From a checkpoint of a small mixture-of-experts model trained on Wikipedia.
Size: 16 layers, width 256, vocabulary 2048, 96.1M parameters.
Experts: 16 experts in each of 15 layers, 480 GeGLU neurons an expert, 1 pick a token.
Training: a variant of Muon for the experts, 510M tokens.
Below are experts of layer 2 (counted from 0) of a mixture-of-experts language model. Rows are named router (the router's row for the expert), down (a neuron's output weights, with its number) and show model dimensions 0-255. Each number is 128 + 24 x the weight over its row's rms, rounded and kept within 0 to 255.
Before each expert's rows: "comes before" lists some tokens at least twice as common just after its tokens as in all text. This comes from a sample of Wikipedia text that the model never trained on. Tokens count by the router's weight.

# expert 13
comes before: "\n", " The", " He", " In", "20", " It"
router [138 125 143 136 169 106 139 143 108 133 130 138 110 170 137  95 120  75 142 101 123 149 145  82 138 110 118 139 126 117 126 140 158 122 146 130 135 124 110 130 103 140 146 148 130  99  95 121  84 155 176  97 112 116 103 193 112 148 107 168 105 108 146 147  85 133 125 132 133 158 123 129 112 107 100  81 113 137 115 111 116 137 139 125 153 128 145 136 102 176 104 101 162 126 162 147 191 142 109 147 151 123 121  79  84  77 173 133 133 146 115 136 156 114 145 119 156 157  95 114 132 128 111 125 140 117 202 141 110 110 119 123 171 110 187 121 128 118 104 101 118 114 160 100 134 120 122 153 168 130  93 151 120 141 139 110 139 103 141 134  88 132 182 126 143 119 141  88  90  81 102 109 139 145  92 142  64 143 146 134 146 145  92 131 147 101 118 141  88 134 117 120 142 142  97 147  88 153 125 144 113 127 147 160  96 129 101 178 115 152 141 155 138 127 120 128 142 144 145 121 157 116 128 131  70 156 139 149 143 112 150 156 128 108 151 116 182 143  97 132 125  94 124 153 153 107 114  96 126 110 148 128 119 162 120 167]
down0 [122 104  93 144 118 209 141 120 103 117  78 176 161 122  91 170  97 139  94 124 145 143 151  90  96 160 112 109 166 101  95  98 126 117  71 146 177 131  94 130  92 112 139  81 120 150 103 116 107 146 146 155 130 145 131  85 164 160 141 138 106 104  77 139 123 110 125 115  92 102 135 145 153 118 135 120 121 137 151 136  71 105  98 103 146 103  80 125 105 125 111 145 149 122 118 123 108 133 132 161 145 155 151 141 111  97 121 138  90 113 129  77 170 125 120 125 142  91 113 132 148 152 156 117 115 140 136 133 130 101  90 133 151 135  89 169 121 117 111 112 120 100 118 104 124 133 124 150 154 125 125 111 129 131 147 115  99 101 126 140 147 133 146 134 154 152 169 140 142 188 126  99 107 129 135  94 135 109 100 109 148 158 129 102 105 104 147 161 134 147 113 115 130 115 111  96 103 144 106 112 144 117 132  82 148 120 111  99 105 140 129  93 158  86 119 168 113 146  99 133 141 118 134 102 184 130 115 129  82 145 102  89 110  98 127 124 132 107  95 138 118  97 107 108  96 113 121 108 141 114 180 166 110 142 123 103]
down1 [ 65 137 139 148 135 102 113 100 135 165 122  89 153 130 155  77 105 145 127 136 115 127 106 109 172 141 121 132 121 150 115 127  94 152  96  78 142 146 126 127  86 121 131 124 156 125 126 151 162 164 150 128 165 138  94 145 120 138 135 140 119 145 141 162 105 151 134 163 108 158 121 137  88 141 131 100 106 113 131 122 147 140 125  74 117 132 104 125 104 125 130 145 157  81 123 121 120 116 141 131 147 136 116 120 162 155 172 109 200 171 120 169 138 137 152  94  98 143 144 139 117  96 111 125 169 131 106  81 144 106 146 135 112 103 148 128 126  87 102 134  89 113  95  96 120 165 128 136 142 177 115 176  89 114 108 130 153 134 127 145 119 120 103 109 155  99 142  70 156 109 157  69 183 140 142  99 110 118 136 118 131 159 162 106 113 130 116  90 133 113  98 128 122 128 147  93 108 120 129 150 124 133 143 110 127 121 161 132 150 159 143  86 170 111 145 155 119 163  73 158 119 108 139 118 161 124 113 127 141 160 123  90 121  98 125 110 119 106  63 151 124  85 113 152 125 113 114 120 135 162 120 122 120 132 106  89]
down2 [137 158 101 165 140 154 114 126 117 111 119 129 110 134 141 129 144 142 126 121 131 107 127 144 152 141 106 123 113 120 145 111 120 163 138 169 188 135  91 134 135 137 144  82 136 135  87 148  95 133 170 147 114 125  97  92 124 150  85 155 136 154  95 119  73 162 101 136 150 167 132 103 113 100 107 131 140 167 144 160 132 140 131 151 133 117 146  99 117 136 104 168 132 123 121 140 153 113 126 110 150 149 175 106 109 100 110 135  87 125 132  89 113 124 138 100 172 126 142 130 133 101 185 126 130 131 113 144 148  86 125 123 118  98 159 138 138  86 103 151 111 162 115 126 122 125 155 125 130  81  84 117 126 183 125 151 135 128  77 109 163 121 145 108 114 124 128 165 146  98 128 164 139 104 122 149 153 133  78 124 152 113 150 186 127 150 130 144 120 101 128 113 107 144 123 125 158 103 152 194 123 136 125 129  90 106 104 148 117 131 142  96 125 116 108 115 157 145 114 163 114 175 124 188 138  95  74 110 154 151 123 110 125 140 144 107 122 151 116  73 113  79 118 150 115 141 123 162  71 121  89 115 172 104 101 134]
down3 [106 101 133 107 136 125 159 115 119 124 119 145 110 171 111 143 152 114 133 168 146 102 127 129 136 119  93  96 124  97 111 134 104  71 136  95 116 142 148  96 159 104 125 140 105 155 110 122 111  95 151 141 154 117 152 128 122 177 138 114 114 147 128 164 105 144 100 159 147 106  86 105 114 128 155 147 148 169  89 113 148 101 111 177 166 134 163 118 159 119 122 112 134 144 129  95 166 109 111 133 107 100  95 148 149 153 137 125 132 163  87 137 168 103 141  75 102  88 140 133 125 107 145 146 129  96 166 154 149 140 122 117 122  98 146 148 131 127 128 100  70 138 144 110 154 139 104 159 127 121 124 141 152  87 145 113 133 113 102 122 148 101 108  77 163  85 160 138 136 175 115 133 109  96 154 185 161  95 134 176 119  72 116 127 121  80 141 134 166 135  95 116 176 151 110 124 140 145  54 106  74 127 169 102 158 148  93 125 131 130 120 151 119 124 113 139 105 127 159 122 133 123 108 113 111 150 132 139 119 134 130 121 131 104 105 154 136 160 148 169 149 139 104 136 115 153 145 141 120 148 163 154 114 121  98 122]
down4 [113 142 116 115 119  97 126 112 143 111 123 125 115 159 138 174 144 156  98 140 169 120 137 157 111 129 150 113 114  95  87  93 155 141 138 141 111 142 113 146 121 137 149 144 135 107 139  79 106 153  92  97 141 146 121 134 119 141  98 118 153 129 137 157 101 129 118 148  95 131  85 151 134 167 125  96 145 148 126 147 147 141 135 120 126 131 118 191 132 171 143  99 103 123 125 123 120  70 149 149 135 117 148 123 148 112  99 143 125 108 127 114 124 173 116 149 138 153 129 125 102 164 121 117 131 139 111 137 113 163 144 139 130 127 118  88 155 135 105  93 141 105  56 122 112 133 109 168 121 150 142  98 100 107 122 129 116 129 122 151 133 129 124 140 114 126 149  94 109 198  77 164 120  96  92 104 118 163 137 117  86  69 106 105 126 152  96 178 157 136 128 152 173 122  92 177 158 129 125 177  87 124 108  92  68 150 149 138 156  94 119 135  98 135 134 139 139  96  91 158  84 177  76 116 123 129 151 113 116 118 138 134 168 150 105 135 132  80 110 135 129 147 131 127 123 166 125 131  76 137 148 116 128 110 150 139]
down5 [ 89 125 115 143 131 133 123 146 191 134 158 121 119 107 142 165 169  70 181 130 130 116 138 120 146 123 151 121 148 122 153 147  98 105 137 157 120 110 128  98 127  94 122 136 141 139 157 116 123 166 123 101 157 146 143 160 124 139 135 118 130 135 129 184 131 115 133 147 145 140 101 140 133 145 112 147 135 159  97 132 114 111 142  98 151 156 151 152 130  91 128 131 104 128 136 136 127 119  99 111 154  87 102 159 120  98 127 118  99 187 123 121 135 166  91 142 155 149 102  92  99 137  98 163  80 136 153 127  72 136 149 107 161 110 132 149  96 149  84 114 108 122 204 135 141 171 143 122 135 138 143 125 129 165 152 139 138 129 120  97 136 141 123  93 134 129 126 126 142 124 168 112 101 126  88 141 140 122 144 163 169  70  82 124 136 122  78 136 137 126 145 173 152 111 171 170 129  94 145 146 104 153  89 127 158 102 126 144 131 104 137 147  82 128 138 166 121 151 117 157  77 155 114 108 115 158 127 139 137 111 119 175 137 122 145 153 122 160 138 133 119 116 143 156 144 171 127 126 146 138  72 148  98 134 179 135]
down6 [129 143  64 100 178 108 106 143 132 130 118  83 113 127 146 124 173 110 130 147  91  98 124 140 133 142 128 101 157  88  97 136 146 128 129 166 118 119 130 127 179 153 146 129 139 134 179 123 122 133 108  93 137 139 132 148 110 140 128 109 128 130 152  82 190 156 126 123  97  80 127 152 178 150 141 145 124 153 100 114 107  99 123 160 146 145 149 113 132 115 132 125 128 157 146 118 114 119 115 111 115 107 119 106 132 121 169 131 135 157  78 133 102 163 163 127 160 102 123 126 138 128 107 118  95 101 147 155 107 162  99 157 110 117 104 163 161 127 151 125  97 108 169  96 134 164 147 102 142 126 165 102 130 128 144 137 135  83 138 141 127 104 120 127 140 169 140 162 108 131 121 152 123 150 132 156 146 119 126 133 130 174 191 140 132 126 125 132 151 122 149 175 160 110 145 133  96 111 103  85 167  81 154 113 120 188 142 114 141 141 129 111 150 124 125 107 105 113 139 114  73  75 139 140 134 114 164  93 124 123 140 148 109 153 140 140 121  91 157 145 108 100 110 162 175 140 120 129 161 130  98  78 120 124  81 171]
down7 [124 167  88 134 162 136 129 131 157 137 153 174 167 168 102 122 113 105 143 118 157 135 165 150 155 161 148 156 112  97 136 127 125 146 106 111 149 145 104 134 150 151 168 136 147 161 156  95 129 115 106 177  96  89 145 107 176 125 134 135 123 126  77  83 158 137 124 131 123 130 112 125 144 174 135 125 153 128 134 135 111 201 132 100 135  93  94 127 119  91  97 119 136 105 112  97 118 132 153 111 137 173 118 117 173 125 148 140  99 101 106 140 100 114 145 140 147 151 113 130  92  91 143 135 125 118 132 160  68 173 128 107 158 161 169 138  94 132 149 138 112 124 173 121 116 113 129 143 159 197  88  62 144 106 110 156 105 112 158 127 160 123 155 134  83 116 105 108 116 142  95 128 144 137 113  98 144 146 133 148 149 136 113 147 111  84  64 136 153 165 128 122 166 125 117  99 120 132 138 118 127 117 132 126  80 136 120 116 133 132 120 130 170 137 111 116 129 137 148 132 127 137 133 176 142 116 154 109 146 177 119 100 125 168 113 116 165 107 153 122 138 122 101 138  99 153 140 109 134 131 144 130 119 158 100 118]

# expert 11
comes before: ",", ".", " of", " and", "ion", " in"
router [143 163 135  97 155 104 136 133 139 157 121 145 140 147 148  95 173 106 142 132 158 149 107 122 139 103 132 159 157  98 114 132 143 118 136 139 168 144 124 128 137 159 106 160 151 159 118 136 130 123 106 122 113 124 133 180 133  57 131 120 164 128 160 165 120 113 166 110 129 192  99 101 138 136 155 119 119 120 133 174 142  66 124 104 115 131 133 102 157 144 143 142  89 157 121 125 156 109 138 120 148 137 136 123 121 128 115 143 137 138 140 111 150 112 173  81 122 197 118 121 134 138 179 128 130 109 142 156 130  94 138 117 128 150 133 170 125 126 108 155 125 133 146 134 140 150 128 155 167 120 119 164 140 117  66 134 152  84 144 131 121 114 103 134 159 116 135 116 108 117 122 134 135 148 110 149 123 145 170 107 153 105 118 124 106 110 117 158  71 134 101 135 136  97 114 159 154 173 133 150 119 159 115 151 120 107  96 139 123 124 139 151 131  92 117 151  98 171 176 119 131 149 109 129  63 124 154 112 128  69  89 179 120 127 139 125 164 131  94 138 155 175 116  93 141 104 144 129 114 118  96 184 101  89 155 122]
down0 [154  86 143 114 122 151 153 122  87 180 161 139  70 134 108 167 106 103 119 165 111 124 116 133 175 156 138 106 123 110 112  97 151 176 186 138 106 143 114 126 136 130 119 161 110 117 154 126 138 125 159  58 130 141 127 165 126 126 165  92 126 145 136 103 136 130 133 166 101 137 153 118 133 126  94 191 108  91 125 127 144 166 109 148 140 101 106 156 125 174 128  93 179 114 158 102 168 110 116 131 144 135  92 145 159 140 118 145 166  91 131 137 133 144 129 127 126 141 155 134 157 106  99 130 157 135 135 150 167 159 136 137 113 142 157 119  93 147 124 154 139 147 133 156 139 107 120 127 110 142 148 147 146  82 140 120 155 157 142 138 101 126 144 120 105 111 121 114 118 154 155 154 163 142 151 138  80 119 153 152  85 139 129 150 149  82 132 107 131 129  97 110 127 144 162 156 103 155 114 146 125 126 132 104 110 131 110  80 146 163 131 138 103 136  96 132 114 143 117  96  89 109 170 180 190 117 135 123 128  95 102 141 123 107 113 164 193  90 103 137 109 126 135 134  97 108 134 122 144 129 117  95 148 115 118 121]
down1 [119 120  97 159 147 154 181 157 122  85 118 146 125 110 150 153  93 167 139 117 169 162 120 131 105 165  90 133 112  92 102 112 119 159  99 165 108 143 137 124 118 144 197 147  90 138  73 122  94 127 118 104  98 115 117 117 141 158 126 139 141 154 105 121 149 160 114 110 146  97 146 112 127 112 135 109 144 141 125  96 138 105  97 134 141 124 119 111  87 145 104 108 129 112 139 132 119 160 136 131 123 153 134 140 158 137  78 122 123 112 141  73 101 100 119  83 171 112 134 131 145 118 143 147 115  87 195 131 155  98 138 155 160  80 154  97 105 110  98 155 128 126 130 121 121 110  91 123 117 113 117 140 178 158 113 175 100 124 119 169 135  99 143  81 117 121 150 175  83 130 100 133 115  77 111 140 121 143 121 142 125 116 143 134 135 147 109 127 139 165 112 132 114 132 160 124 129 129 164 125 132  93 119 107 134 142 106 136 138 149 158  87 121 163 146 125 122 142  97 116 166 136 106 131 147  94 128 148 119 156 156 104 115 125 123 125 138 128  83 143 102 136 130 146 139 110 121 107  68 117 152  94  81 179 183 113]
down2 [114 142 155 173 161 134 121 127 116 124 153 114 165 103 141  78 144 113 127 121 162 128 149 120 164 120 120 177 126 135 174 167 118 158 129 148 157 116 104 138 100 129  90 129 138 141 123 141 119 145 144  88 167 124 135 127 131 140  98 123 162 119 176 132 145 113 144 133 115 151 123 156 125 149 103 167 135 156 112 132 139 170 142 136 155 146 104  87  91 150 137 153 135 126 136 124 130 128 101 122 138 130 109 158  85 155 102 134 128 125  94 150  92 124 157 132 134 111 150 156 131 156 113 128 131 101  79 141 137 132  92  93  89 123  71 173 125 141 119 182 132 163  97 120 126 127 133 116 150  94  83 144 104 135 115 126 126 116 105 102  97  87  83 114 152 174  88 105 171 122  70 101 139 144 109 141 123 137 115 140 117 134 100 143 147 121 103 120 130 153 142  86  99  91 171 138  95 114 115 127  91  61 155 141 144 167 161  95 155  97  94 150 150 140 151 140 116 140 128  60 155 132 135 163 107 146 103  95 140 112 137 148 130 136 137 130 104 127 127 138 113 153 135  93 123  98 129 124 119 120 163 115 122  95 190 113]
down3 [ 96 148 126  87 128 102  93 126 109 142 133 107 109 123 183 135 128 121 119  98 112 108  94 130 100 127 133 142 147 139 140 136 123 142 146 182 127 129 190  92 161 155 110  90 156 114 156 118 116  80 133  94 119 120  98 138 132  97 131  97 168 102 129 132 107 148 144 112 113 125 110 165 122 120 156 108 121 114 141 119 153 128 118 150 132 130  77 104 163 146 122 110 114  95 112  96 113 132 130 110 134 121 101  85 122 154 179 134  90 122 131 103 147  73  92 156 141 127 135 116 186 129 144 164 147 147  89 123 132 121 132 102 116 123 164 207 114 151 120 143 178 137 138 149 122 116 122 111 166 123 115 151  90 148 164 139 111 143 134 130 104 161 105  98 136 158 144 124 163  91 117 154 145 117 188  98 134 147 141 108 115 140 107 123 136 141 157 119 138 166 149 122 108 116  93 162 122 135 178 112  89 108 148 146 174  77 158 122 124 123 126 116 154 132 129 102 103 114 162 112 171 135 137 148  94 139 178 148 126 142  86 150  84 107 141  95 133 132 131 127 146 109 131 165 157 133 128 132 118 127 140 107 132 143  79 165]
down4 [116 133 134 137 107 169 136 160 119 155 107 124 126  66 146 175 124 136 154 143 131 177 131 151 127 159 108 112 139 187  96 115 128 123 124 139 143  57 102 106 159 135 115 128 130 107 110 116 118 141 123  87 154 112 113 121 164  98 113 133 142 133 144  96 164 126 112 110 117 133 125 141 128 139 129 156 134 105 174 144  87 148 115 105 141 144 136 128 104 101 153 132  77 116 158 127 127 126 163 133 168 166 136  97  64 113  88  77 140 127 103 161  98 146 120 142 124 147 153 106 147 182  96 146 185 129 130 101 117 132 115 158 145 100 155 127 128 114 150 125 141 121 136  91 100 136  99 114 128 128 128 165 125 128 141 150 164 127 114  69 160 134 151  94 113 171 101 110 156 142 178 138 132 166 133 140 132 102  93 132 142 138 146 119  98 103 131 115 129 177 114 108 109 127  82 116 134 141 146 141  92 146 146 123 112 162 137  99 105 127 114 149 101  93 104  96 136 157 135 138 146 162 144  83 115 135 140 128 151 112 153  80 124 151  76 121 167 113 108 127 113 118 139 151 108 108 101 147 161  81 142  86 134 138  97 129]
down5 [148 120 120 150 148 189 147 110 138 134 128  95 131 138 119  96 113 141 124 162 112 110 117 159 112  79 129 131 116 128 138 132 124 113 116 123 105 112  81  75 109 123 127  97  96  99 138 111  90 152 151 172 166 129 133  92 137 164 122 157  94  90 117 103 171 111  95 117  90 164 124 118 144 152 152 144 157 158 111 143 114 155 137  98 136 160 117 112  88 121 138 135 153 125 112 118 164 158 179 103 144 167 144 144 113 149 125  85 103 156 123 176 155  98 102 124  97 141 118 110 132  94 120 153 126 137 125 159 116 122 133 155  97 106  91 153 110  95 180 150 129 156 174 143 152 158 143 117 118  86  98 107 134 126 113 142 147 109 152 175  93 138  80 102 121 117 124 152 135 111 113  75 126 144 106 134 161 145 168 149 131 116 141 164 134  86 112  75 119 144 103 119 126 170 146 123 125 131 115 133  94 153 145 160 135 131 114 160 115 122 132 161 167 154  95 174 127 156  94 151 129 121 162 121 136 121 114 175 149 111 137 142 109 154 134 101 140 137 163 126 129 131 134 113 182 138 151 127 128 144 133 135  79 127 108  96]
down6 [137 134 150 116 103 107 114 145  93 126 127 126 106 106 119 170 116 137 110 136 163 124 148 101 139 110 135 163 161 115 100 115 125 114 164 131 134 142 129 113 117 121 135  79 116 157 166 121 131 128  86 171 142 140 105 109 105 100  94 151 131 150 144 141 157 137  77 124 140 141 162 146 132 108 142 112 114 121 110 110 167  99 121 114 113 130  92 134 138 146 124 129 118 142 125 176 122 135 138 162 151 149  88 106 191 102 123  85 139 109 135 116 133 156 151 160 146 139 111  69 133 100 150 131 155 144 114 149 136 109 143 152 122 132 125 163 134 144 110 145 119 137 129 138 135 124 143 126 148 160 187 139  91  84  85 122 189  92  81 104 132 123 138 139 145  98 130  96 143 185 149 118 105  88 186 139 129 136 149 152 119 136 128 117 123 105 124 157 153 105 104 105  99  73 139 160 130 112  82  93 126 134 107 104 129 126 152 123 190  97 128  98 156 133 100  98 117 146 149 122 139 129  61 127 137  95  79  97 156  94 115 139 141 118 124 108  70 129 120 144 179 117 119 123 154  89 143 113 128 112 109 105 137 149 165 124]
down7 [128 153 141 162 165 153 127 144 116 130 105 131 147 113 154 141  99 106 143 130 134 122 102 139 125 116 103 118 133 137 160 109 129 108 122 129 126 117 117 122 111 107 163 106 140 143 172 117  87 115 135 133 139 135  95 122 145 114  99 131 111 180 111 131 169  81 180 103 106 190 148 151 102 103 131 117 122  99 171 127 137 154 150 146 133 127 113  73 134 119 130  77 134 128 152 139  90 121 101 117 144 134 167 154 130 112 164 159 141  78  73 117 108 139 141 123 140 104 129 115 123 106 128 147  97 154 148 132 104 123 159 115  99 110 152 130 102 113 166 141 103 147 131 137 146 181 134 160 115 116 171 150  97  96 153 132 116 138 152 135 104 141 120 113 119 102  99  94 109 168 153 134 127 116  84 144 162 149 110 107 142 141 182 140 161 121 117 131 117 161 125 118 118 110 135  85 110 150 174 136  92 152 142 143  83 146  90 146 158 123 112 159 169 103 102 132 131 119 130 159 146 132 137 133 117 171 107 165  91 108 101 135 135 145 112  97 202 113  76 119 165 107 163 109 137 127  89 157 100  90 112 157  93 125 148 114]

# expert 14
comes before: " |", ")", ",", ".", "–", "°"
router [118 167 122 115 144 122 134 137 105 124 127 104 117 125  99  80 162  70 140 166 176 174  99 111 136 126  89 144 145 123 100 147 149 105  96 163 174 143 137 102 117 150 106 157 138 140  97 162 126 105 137  95 146 132 105 162 194 102 136 145 179 106 127 162  96 137 158  85 124 132 122  90 138  91 123 109  99 100 121 141  94  94 128 117 125 123 124 113 141 111 114 122 147 143 156 142 181 139 118  96  99 158 118  89  95 112 186 102 123 127 112 120 138 124 157 130 130 148  97 119 100 162 122 156 190 133 157 140 131 123 107  87 102 122 170 110  83 132 132 111 128 159 147 127  97 107 188 143 163 116  89 133 172 144 103 143 154 137 141 147 115 137 151  88 117  89 121 113 147 151 150 145 119 136 139 141 134 119 155 127 155 102 100 139 127 122 138 143 120 148 118 146 132 109 117 146 120 136 124 144 150 108 110 176 105 130  92 118 148 111 135 105 110 104 129 175 109 111 136 133 122 110 144  89  88 117 125 176 106 135 114 126 113 113 123 120 168 141  96 158  75 133 136 118 129 125 121  79 134 103  84 150 129 118 137 167]
down0 [143 166 135 145  89 114 146 126  97 140  97 102 138 136 106 139 114 198 118  97 104 111 115 136 114 116 134 110 147 117 136 143 132  96 146 123 112 121 115 147  66 109 106  98 101 104 136 105 106 140 107 124 138 122 146 110 141 131 107 113 154 113 147 128 141 129 118 119 151 149 128 108 114 136 137 184 133 138 130 111 143 146 111 185  86 102 127 131 127  96 164 106  93 159  93 168 130 133 131 110  92  84 126 116 110 181 161 121 137 141 124 117 135 139 166  90 128  85 163 131 134 174 133 142 120 121 125 107 174 127 137 112 145 166 103 137 176 183 133 140 103 160 163 100 139 128 153 114 118 113 122 144 154 123  91 136 131 116 148 128 155 148 110 125 150 175 141 124 140 148  84  91 147 157 151 178 109 191  99 124 139 133 114 168  79 144 163  99 111 114 130 136 128 103 156 147 128 100  88 129 126 141 154 114 113 140 149 125 157 131 178 123  81  76 141 135 187 140 109 126 106 120  96 168  84 150 114 104 131 140 153 111 109 132 140 146 154 188 147 138 146 117 138 139 119 145 150 118 136 166 136 112 108 130 139  98]
down1 [145 132  79 120 102 125 124 127 133  94 125 136 136  71 173  96 123 157 132 119  93 132 109 134 140 115 105 129 142 148 136 150 147 136 135 120 155 141 132  86  89 141 136 111 137 117 147 122  88  90 100 126 103 165 128 112 132  84 100 116 119 110 155 147 161  97 121 147 178 134 135 114 159 167 134  98 106 106 170  99 126 133 143 126 160 127 142 139 147 159 149 110 132 119 136 138  98 107  71 140 122 130 100 137 109 101 115 171 123 102 107 109 133 139 121 133 131 122 138  61 117 149 111  86 112 107 103 155 152 115 142 110 121 114 139 125 110 134 116  90 131 130  94 126  99 117 151 106 148 136 145  90 137 144 122 132 146 101 130 141 159 121 127  96 152 127 160 109 152 119 161 157 129  64 165 122 121 133 102 113 100 163  73 139 112  78 122 104 120 137 198 149 149 159 106 120 170 121 120  97 107  89  95 119 122  94 139 133 117 150 131 139 151 172 133 130 128 121 161 149 139 104 117 111 138 126 135 141  77 114 155 113  82 133 148 142  62 112  95  90 133 109  90  78 116 151  89 142 139 178  93 106 100 154 125 141]
down2 [100 157 147 112 145 133 133 114 124 133 113 155 105 116 115 173 119 104 128 122 110  77 173  97 149 115 143 109 140 146 163  79 112 135 156 161 134 105  81 132 149 155  96 124 130 158 141 138 143 143 132 133 135 129 197 161 128 124 153  99 136 137 161 114 187 101 103 133 114 142 175 134 100 120 182 129 132 111 114 133 127 160 158 102 132 133 166  89 164 119 139 102 115 144 121 124 140 126 107 129 143 145 141 167 102 127 123 113 125 132 111 127 122 129 137  97 105 108  95  97 151 131 121 117 119 117 114 109 109 109 143 107 112 121  96 118 179 129 108 142 121 144 108 135 136 140 108 153 125 115  91  61 104 125 179 126 133 154 102  98 135 146 118 142 126 125 148 186 138 133 135 169 109 115 120 152 140 160 133 128 144  67 142 108 119 155 134 108 141 134 187 145 171 108  89 115  96 135 129 170  97 110 119 177  52  99 111 145 177 160 158 140 123 168 128 166 141  99 128 145 137 119 109 124  93 126 144 200 148 120 125 112 112 110 161 148 119 155 121 164 152 156 153 146 108 137 138 114 108 100 141 126 139 110 125 121]
down3 [170 169 126  91 103 126 138 159 136 140 105 117 152 116 133  84 149 133 125 109 126 127 115 176 126 142 146 148  88 166 118 101 149 151 132 103 162 120  99 130 140 137 100 111 123 119 144 105 114 112 112 125 146 138 114 133 135 106 158 155 168 119 132 156  84 128 154 150 110 128 164 107 145 130 115 153 167 115  81 106  77  97 112 148 185 110 128 109 141 115 118  69 132 123 191 147 117  93  94 101 115 116 126 117 111 150 160 139 103 164 128 159 120 130 132 152 119 109 129 106 132  94 153 137 107  99  91 166  90  85 126 144 114 121 172 117 101 133 111 120 153 170  93 137 133 138 124 112 119 155 117 121 138  91 148 167 115  94 116 102 168 148 132 112 134 136  85 158  90  92 114 144 111 116 109 138 133 132 141 127 160  70  74 158 141  66 130 103 124 115 111  98  88  97 123 115 113  94 154 117 140 100 107 130 118 116 132 113 108 122  97  81 172 108 103  90 110 124  98 130 135 142 119 108 167 119 104 153 147 157 144 103  97 118 110 133 129 135  99 137 117 168 125 125 104 155 132 136 132 166  92  89 123 110 137  93]
down4 [110 145  91  98 186 144 102 114 129 154 116 154 128 179 126 145 139 102 117 138 126 141  84 166 123 141 110 115 118 174 115  89 119 124 124  95 105 112 136 109 156 147 146 132 166 166 131 104 105 102 118  94 109 126 145 141 105  88  64 122 166 113 118 124 149 170  96 142 177 146 130 116 173 142 158 127 123 147 106 142 159 161 127 182 131 132 125 153 121 145 116 149 124 105  98 155  99 136 118 123 151  98 118 150 126 139 149 143 148 147 112 147 114 117 163 104 101 119 125 180 149 123 130 114 128 115 146 108 119 111 165 122 132  97 158 138 114 111 128 125 119 140  93 120 103  99 117 121 158 109 163 151  81 119 118 139 112 140 109  85 114 137 122 113 175 129 109 122 139 133 168 160 106 108 108 126 119 137 142 112 120 140 140 152 136 167 161 122 127 146 178  75 121 152 104 165 122 143 161  83 119 173 172 121 101 151  99 126 129 132 118  83 170 149 133 119 103 134 103  98 109  74 130 114 184 115 129  74 128 145 102 144 157 101 107  85  81 126 104 106 166 140 163 138 121 103 123 121 101 142 122 145  90 126 147 143]
down5 [108 121 137 148 162 129 159 111 142 133 123  87 128 168 135 109 156 143 138  96 141 112 123 174 119 183 120 152 114 104 139 137 174 113 160 122 115 167  93 120  76 146 128 159 133 123 131 127 140  96 108 107  94 129 136 137 102 106 124 141 114 154 102  72 126 106  91 127 140 138 112 121 130 151  98 132 104 113 108 103 169 146 135 102 134  94  78 122 143 130 131 143  80 100 124 113  93  80 126  91 151 135 141 137 150 151 149 166  97 122 129 125 113 145 100 133 138  96 151 127 154 177 137 145  84 127 131 167 147  91  99 111 116 111 112  97 128 130 136 145 128 114 154  98 172  90 110 118 133  90 139 145 103 136 147 133 100 161 150 127 142  94 156 141 133 129 148 119 143 124  61 108 109 139 161 111 118 127 167  74 120 156 148 136 117 188  98 122 187 147 159 139 119 162 168 147 164 128 140 108 152 133 108 142 141 124 128 101 112  89  96 138  92 151 110 157 132 135 127 172 133 134 116 204 151 131 111 112 126 110 107 101 106 115 132 119 164 150 159 121 125 134 119 113 110 166 121 119 143 169 155 171 137 110 126 151]
down6 [153 148 155 108 110 106 131 124  97 141 140 105 110 177 145 126 125 148 139  74 151 130 105 166 119 129 120 116 147  88 148 116 122 141 142 155 150 154  85 131 159 103 143 155 122 130 137 119 142 146 151 119  64 177 121 101 151 106 109 134 141  97 109 145 110 149 132 127 110 126 113 154  70 101 118 114 144 146 105 126 116 102 144 166 142 104 135 108 122 131 145 141 142 124 185 117 132  99  71 102 179 147 127  98 181 106 115 162 123  94 177 128 140  96 141 121 137 125  98 128 119 133 123  90 124 130 110 135 111 130 151 142 139 159 167 159 123 150  97  84 103 106 142 154 132 115 109 134 139  99  91  94 108  99 119 129 107 149 106  95 143 115 119 151 115  99 122 119 151 111  90 178 137 107 160 136 106 107 148 110 116 125  85 173 142 108 158 154 150 117 135 141 151 110 150 119 111 150 125 139 107 132  81 120  89 166 136 129 121 139 126 142 179  60 109 121 142 158 161 123 176 143 154 135 161 146 120 105 180 129 162 127 102 101 155 159 114 147 153  97 136 130  89 114  90 117 142  83 161 142 120 154 126 146 136 115]
down7 [ 97 101 108 159 100 153 118 126 131 131 137 167 126 133 128 117 140 151  95 106 127 134 125 119 163 134  95 114 133 131 132 140 142 128 121 156 139  71  87 117 137 109 150 106 140 138 151  89  73 128 152 126 115 153 122 142 150 112 122 102 149 137 104 131 122 142 159 150 141  99  89 144 133 137 119 193 127 115 107  59 112 131  93 178 174 187 141 176  98 165  98  99 117  98 122 102 137 131 108 177  83 151 130 136 132  92 126 122 118 129 105 139 125 141 112 112 147 121 130 136 137 175 121  95 125 117 133 120 135 146 141 127 144 117 136 111 128 128  91 114 160 141 108 138  78 144 148 128 134 130 142 130 127 114 121 122 134 169 135 139  89 147 164  82 113 137 125 143 128 150 118 151 150 162 126 107 104 117 111 149 126 115 144  73 153 159 127 143  98  95 130 113 148 134 126  92 129 168 147 120 139 126 157 161 175 146 147 174 133 113 158 120 110 111 148  69 130 111 116 137 173 151 190 133 130 145 106 119 151 146 108 127 120 170 101 122 160 126 115 120 141 131  92 163 100 137 131 202  86  93 101 150 140  74 105 133]